From a checkpoint of a small mixture-of-experts model trained on Wikipedia.
Size: width 128, vocabulary 8192, 17.6M parameters.
Experts: 64 SwiGLU neurons an expert, 4 picks a token.
Training: a variant of Muon for the experts, 437M tokens.
Below are experts of layer 4 (counted from 0) of a mixture-of-experts language model. Rows are named gate (a neuron's input weights, with its number), up (a neuron's input weights, with its number), down (a neuron's output weights, with its number) and show model dimensions 0-127. Each number is 500 + 25 x the weight over its row's rms, rounded and kept within 0 to 999. Numbers have three digits each.
Before each expert's rows: a language model's description of what the expert responds to. This comes from a sample of Wikipedia text that the model never trained on.

# expert 55
Pipe separators between table cells, especially in election results, filmographies and sports tables, as in Candidate | Party, plus semicolons and bullets.
gate1:473549495523493492508548490521491488500527509487527542510448473473503478475509473510549517499515530515480505464490450455468512456474496540496538519503490523497534487506516549489515487509518520515495531492513479489503477488473473526453479526584503480485477481470509487525508535516498484493458522525488504500513507507510444504520518483500515497478545484468508447520520529522533521479530
up1:505522521496550460527487473522472516509519504463519511482449488464525467465521491522518529491529511542465519488495493510507487505439508489517561490487504512486506500499535499514514512439510507497485500530500477496482497480454455532470489494554478519513489428488518534491481526502480457475495492493477509484472527509498517500551490495457487469481523486496534474528508547508523532519533
down1:522499513450505538492475486462493534511505493495494496489523513528500551506517554474491495479522494495503502505522524522509499517456510508502511445505479514480497482465555476494492500507485510484523474540525525462500483476528535519491528506481534539502489470468507500507508486549495545485529488486475526492446528518506504524522439504542429527536463500526519480511540492453511515526517

# expert 31
Spaces and digits in infobox values, statistics and table cells, as in Total: 777 or 1,972 cc, plus name starts like Gil, Her.
gate0:525475477506510495511474466487456463559542521517527474518506501461548482533530456502476484530491463467493496474528456520520473536487489490532502507475470488489525477487530528520488495521524500503496500521466523513539508513503468473468454544498475513517496507495509517530470490530549452500524514491505479549499490506512486491482449504521528469508459534477524487472515493514491483510443
up0:560479477484494478510527536504495468485445495460512515520484471500488507508471509504570538507532508494488489459495489527492519486498563524472500574530481508529479498492533496475455490489481516478484500472493501499464491514479513486503518531459518483486520452457488485497486503510454464486459518467473467514481538469476504502495520504445468486517508495538497493524503498481526511523470
down0:477506498514503488519515519538497497501496512492484503586489527501489534491495518480501503508492450537453468504500498480481510485516472470493493502522469478504544494520522522555512497502481476489527485524527473518514506526484535436505556485452527511527479475493502480492543484482465474494433463476491512463516504535503528465502494516451485466513523501517516445486509513491480457485487

# expert 51
Line breaks ending infobox and list lines, and = or == heading marks in wiki section titles and field labels.
gate1:492481461503517499470563516479501444497550515492485514490492489532508534498481517546510522505458518555485490517526500492447513498468502493480494526480489521520524499509501413536481482511546506497455506476500490537508542542499485507472487534494527488457484524481488460466480521515475501489523562476524485507511515496529499516490498513487498543510520504503519519498474514476528545481520
up1:533496503492510504502512461493490514497525502547466511505477490559493490493464490517498521486442517482516466516544509493511467488516490495525502497490442422527555488463515503486515494520469484501510483472490513498482486493497536466515508509498509482546509528489528527469472474508540466469514532448525487480485522521522461531499456524502496485479492542502506452498456520471495506548477
down1:504525498510450486505500476492493484498480483519537489497516518469490504484509509500526474525521490471445557462498541466508545503517499500472464470464519520467483476506488488510499480553495494503465457493514477505448507500510519480473432518466509500487470469539481504500484496546490541516511471517518561498508508511447521552498522486515494501502501531472489505540551473510499500468523

# expert 33
First piece of a word or number right after an opening parenthesis, quote or dash, like (mir)ror, (sky)scraper, (tempo)rary, and scores.
gate2:513496511514498504501493506536470534517516487544547495513494426530509493485510490522480496482479478448490528473488494470503478499499504513531532531498532509498503487460519498475497489511520531459473484483491528492532488530513489506478467528505510442505494472494544504478464518493465471428455533495532498469520466519506504468499488467483476473484546489530538467481458509525536537524495
up2:470488510517490497499512480527511520491499509513496527519540490526480509472457467531494526507506496498456489459479506496489453434516501510521465482514513521552511427496520520525555452492473508482490487489490529489484494467483515511515448514509512475478496477504499484477547529512471498473525575514440478505524510512535467509507511532511490520547484534510479516536497495485498492513527
down2:490485499505475484448510483515462519474549527483500526530431524504469504491501513508492517490508498482512506496521505541537489515487512513491516520507459473482542510527524523460541501481497481508480500474490498478461478498556472495460557545475554475516494548482485478505510535504463484478487499504487485522506558496526488504534461538482560532505536493460506498496496513502505508465502

# expert 14
Final word pieces of personal and place names, often in tables or bios, such as -ton, -son, -ford, -ville, -ić, -el.
gate0:514518516520547493477513476448500485493527544536484438495511466496442508480504464482499483523502521470472489515507481501473532522500477493513523516507482500494471461478516495457476502519480524489481508468533494526477495507493518495491496496481503516529503450505552486552502518487509530488546503521435568512481493524502482536483461479476486490443491517491485485519499460551522514519497
up0:480499507495491516495472490506529509508517518505468515469547474463521535486503489467517486481490542522529495495468534473504484529495489502451493479505476506503527462519454458492506532529520544528517506475523498505480526497541534481497563545480528506529528503520508478503539548505526453537515531519477539507488476541496506563487458506480518497479518452527501494512506464481523528510482
down0:504475517496495517503458495500519506523518479517492500472490522523539531489510510527535483453514502501526541504497531516499473469507457474457479478498490539494467554558455491462466515515537454519540514470521512455490520474513475464489513495505479501476463466481512521519497498495501520486490450511505490502513509464458458534515525505477510513511504452502506444518500500534540523518545

# expert 34
Elision apostrophes in French names (d'Ornano, d'Avignon), en dashes in year ranges, decimal points and subscripts inside tables and statistics.
gate3:529515482545498455470537514530543494465490540505515489524470481509516530460504503498458526484450494444476504527482485524510501486475498509533498497514495484493539508520522466499501505504499482509527523501499492498538474488510476517462519528513542500442495460476563501526510530501492518514481453490493526489491483482469540509553487481472455499532482496494537500483471480516515555526462
up3:496480506528473466506490522549469453486547496530520508531465512472503537490531496482531468530508482489559496518513454518457510531499485505530487498471522487495480531503479437531466545492502515544517501475524541514492502472470518479466450487488464483469500489501504487496505501490500501499529480503461531514518458527528494501509518499471442514465540503501514526489519519488452530510495
down3:445520559517513495498527481520445491487551504521508465476504492504501484511506449512505506475494562513477519533488501500502502488532494505479478505497516536484540457520467480471477534487491517488500493538509503503464471447479483551534490511475519513542546489483474500516455478483475502501521527551455511527475476510519542484489487513490526497476523475545540503493477512502498475475497

# expert 25
Spaces and leading digits of numbers in tables and vote results, often after a minus sign, plus name-initial pieces like Pa, Ben, Pri.
gate0:524543509540527483466512513451503553499516472488536493477448471480516501456470517485512551500488495486515502513467527514523443484496483510516509459507501486553484473463497483493503506496497529529463520492450504476492478493476493490455498480499514500506490488517501506478466507507507511527436522519528514494468472524529478486509507529496526512455512507445451483536464454482515479485524
up0:507526478479510516532497494482526467469480458485488531483491461516515515488485506438465470448530503468503491477520536533509468480498468457461501489522535501459504500511511505484526526519508492512495526484497491519529533473488496477496481511501503504510446514453462452517513529532473448522498445451495522494484510524484478548502504545478521499521504535497538548477499475506478478504512
down0:520469496513510494510500506500479468515485498517485534492522492516524569476485498478480516450460530473495463488516491585488478530500504511521503490508512479496533494499537521542490491512550489492505544477537477509491501513486531502442475447511489516531474455478485465533466506467484495498514506494477508497501510490502457510524471472513515502503482466554522479459458485476453507479525

# expert 4
Final pieces of personal surnames, given names and place names, often in tables and lists, e.g. Barbier-i, Burund-i, Hatt-ori, -ville, -son.
gate0:487519590489527513493516524488511508512500488498481485514491509498508482494499513530476542502462481478515455527507498474494514507483534518467498513492487531511459524478524464471494484554495472497517538507507450466501485563473513534499511529504481508535499498495491483524520461495460527494504518464504478523484509478483496524489519517502542509506493510542466427515519467543522481537444
up0:516526532524513453496517489521502505490492525482484506473501468520485480531538465569468508508461513569490533557483490502522502502528504475475471542524459511491470470462482499497476510494496466503502492538521445522463506498546517479467467492513511517501464490508518545524501490485488470491506506542491481486491500485515476488534501516491506477511523540531536521512490507431508502532473
down0:528506497488432468477467472506495488491488522492477511492485483489508499515490475488507496465515463519456530549511515515487460478492507453441514511499466476480500528471484485547495519499552454469467508541513470505511466495495518476483463479494532494495478453506510499510474501541536520492493488466501456485540468493541493488516515527478531500442538515536522528495477522467485510499489

# expert 27
Middle and ending pieces inside longer words, such as -sion, -mission, -ive, -u-, plus spaces and symbols within coordinates or glosses.
gate2:487507509492513537488485479496517512508502493450514524476534505519507494531498531472525497501501502470541526560518504504445497508450524518497489538509504472466468511472470474477505477483525513480465507517523511493490504478520533461476506492493481485484477491476461489519485496485506503512474493580478489505555475457513482513502446443496472533498503492449480510472437511534463501488480
up2:461470575500481523488508487498506481488542506517462509486501500552522477494497515454552496521504453527489478458501474510533489511496529530517519521486505491517542486517471513460512496563434515481509491472502518491482501506515515511449540532502509488489480514470491551535480561518480490510488510483498509485506477505547458493522501504530530493524467501513481483473526468501487520523501
down2:518470509425509501502514514454490504463488544507496554449488525503522512451547520511538511483492490492491504476513466526497501494522482501461528461511475519527535507523502522522509491522526498469514508537504465451557514498490532558530553495529499495482531505475502502515487469497487437533513499499502489496547487513514507504494530473493473513508525499505503489501513561497470499520490

# expert 61
Line breaks, section heading markers like == and ===, and colons after infobox labels such as Position: or Clade:.
gate2:507530508485440504507532484472508508534534458507532528490505537489493521503523529498442494484505443480492493492514502531518523514474496501504480492502509515491565501458511502492472500464461505480543519531521517529501479503443497467500507484481500502508506465503493543485498503471501502461524505506504509459484461484454492438517446546499489470508456485499496481497524508432482487476496
up2:512521482540515540486514469539471534487464527448485470519522469543487449503527536517543495484488498547533523518457491532483524468512493444484496487491485526484467493536491501511504519520491537492475517505481495450502492527537535509494503514502509519509512513495506457504490496540553491481497480478522474527494531473532479552467538481480540498516489481532522511483472498549503501512515
down2:528543525519517484489495510480498544509485515480527508550523508431454497516477453515528526525464481436511513497507485515507483485524513459476496505553481480515517529478494507500498504498544533469536504475490526510478462518497444488532502478522532465516472551525481486486498491538490517509498494515495485519531462498537537550496557515500506502468499540495531510491521490504478513502511

# expert 11
Middle and final word pieces of personal and place names in tables and lists, such as Gro-nd-in, Góme-z, Raxa-ul, Blu-nd-ell.
gate0:546497441486470480530527480529532535536516450496504485484524494472541491517518502496521498485490536505522532497528477471546489446495539476518509486514470501485525512499484509475428522477492523526494495469466480489488481473483510499490509482515569509509511510503501515507519500500434524531506484451504510556515483496485519465506493507517438483501471507516523482499473464485501484520468
up0:498472498442467450509512465493508540538497505472488481508534475518514450520491491541498486519524466481459549550532525463541469508529544456488530506532497460481473550499473515472505507495493490472498522507472474505511529513470488482483486477511527493526492484489562559516462469485511515484509482520503513493521507462513530494485511514518528516515507486461532499520499511527480507515480
down0:475496466468486507535515485509477505506490438516524461489536466517493513491515467502483533508479475461537540551528515463472498517523560524511484543520496509476457492509494506523521477503471463476528500494500506469516511528510498481498467478550533512510463481468501553506529479488496477528477510570501489515519485499498488509531518505433535491506490536502536518491520525499502530484487

# expert 6
Digits inside numbers, country names and codes in sports tables, and capital abbreviations, such as AUT, Croatia, SH-OT-S, US 2-8-3.
gate0:506486488451474511499475480509468458496532511503489492559508526486467481491522469477455504477447478542503515564520478503487475535498480471467504503490526528483459480517529515526500483527480485481541519489525498498498508496473484492475488465451529523495518504525456494517478550503471529487519485500526514540480470462503502518491459519464522531499516487504504537489486465482498511505427
up0:514490511519511446501492531519493497505485487513529499502468504430500503537515512439526508488498516495483512503476463513518480499490514501495509502487458458482541471484512489517457545473546526505514521534447429482476487517458514468499515487523481507473486501497521497503491470486501481508480490516527486525511462471481515477487544482507446520518517449524509500443543511468506484468529
down0:500514519512514541478485530529496470528517493530498501523442498511458477464514492468505515483482481488529543491492471509497507482479496492520472521497505480490482449461520500543482473489476489546487500466514477528471523530519501491498528514489462458506486492565509455512446501514497529471509486541459516526487527496474504490482506499468482563512537464512485498486489461570502523489484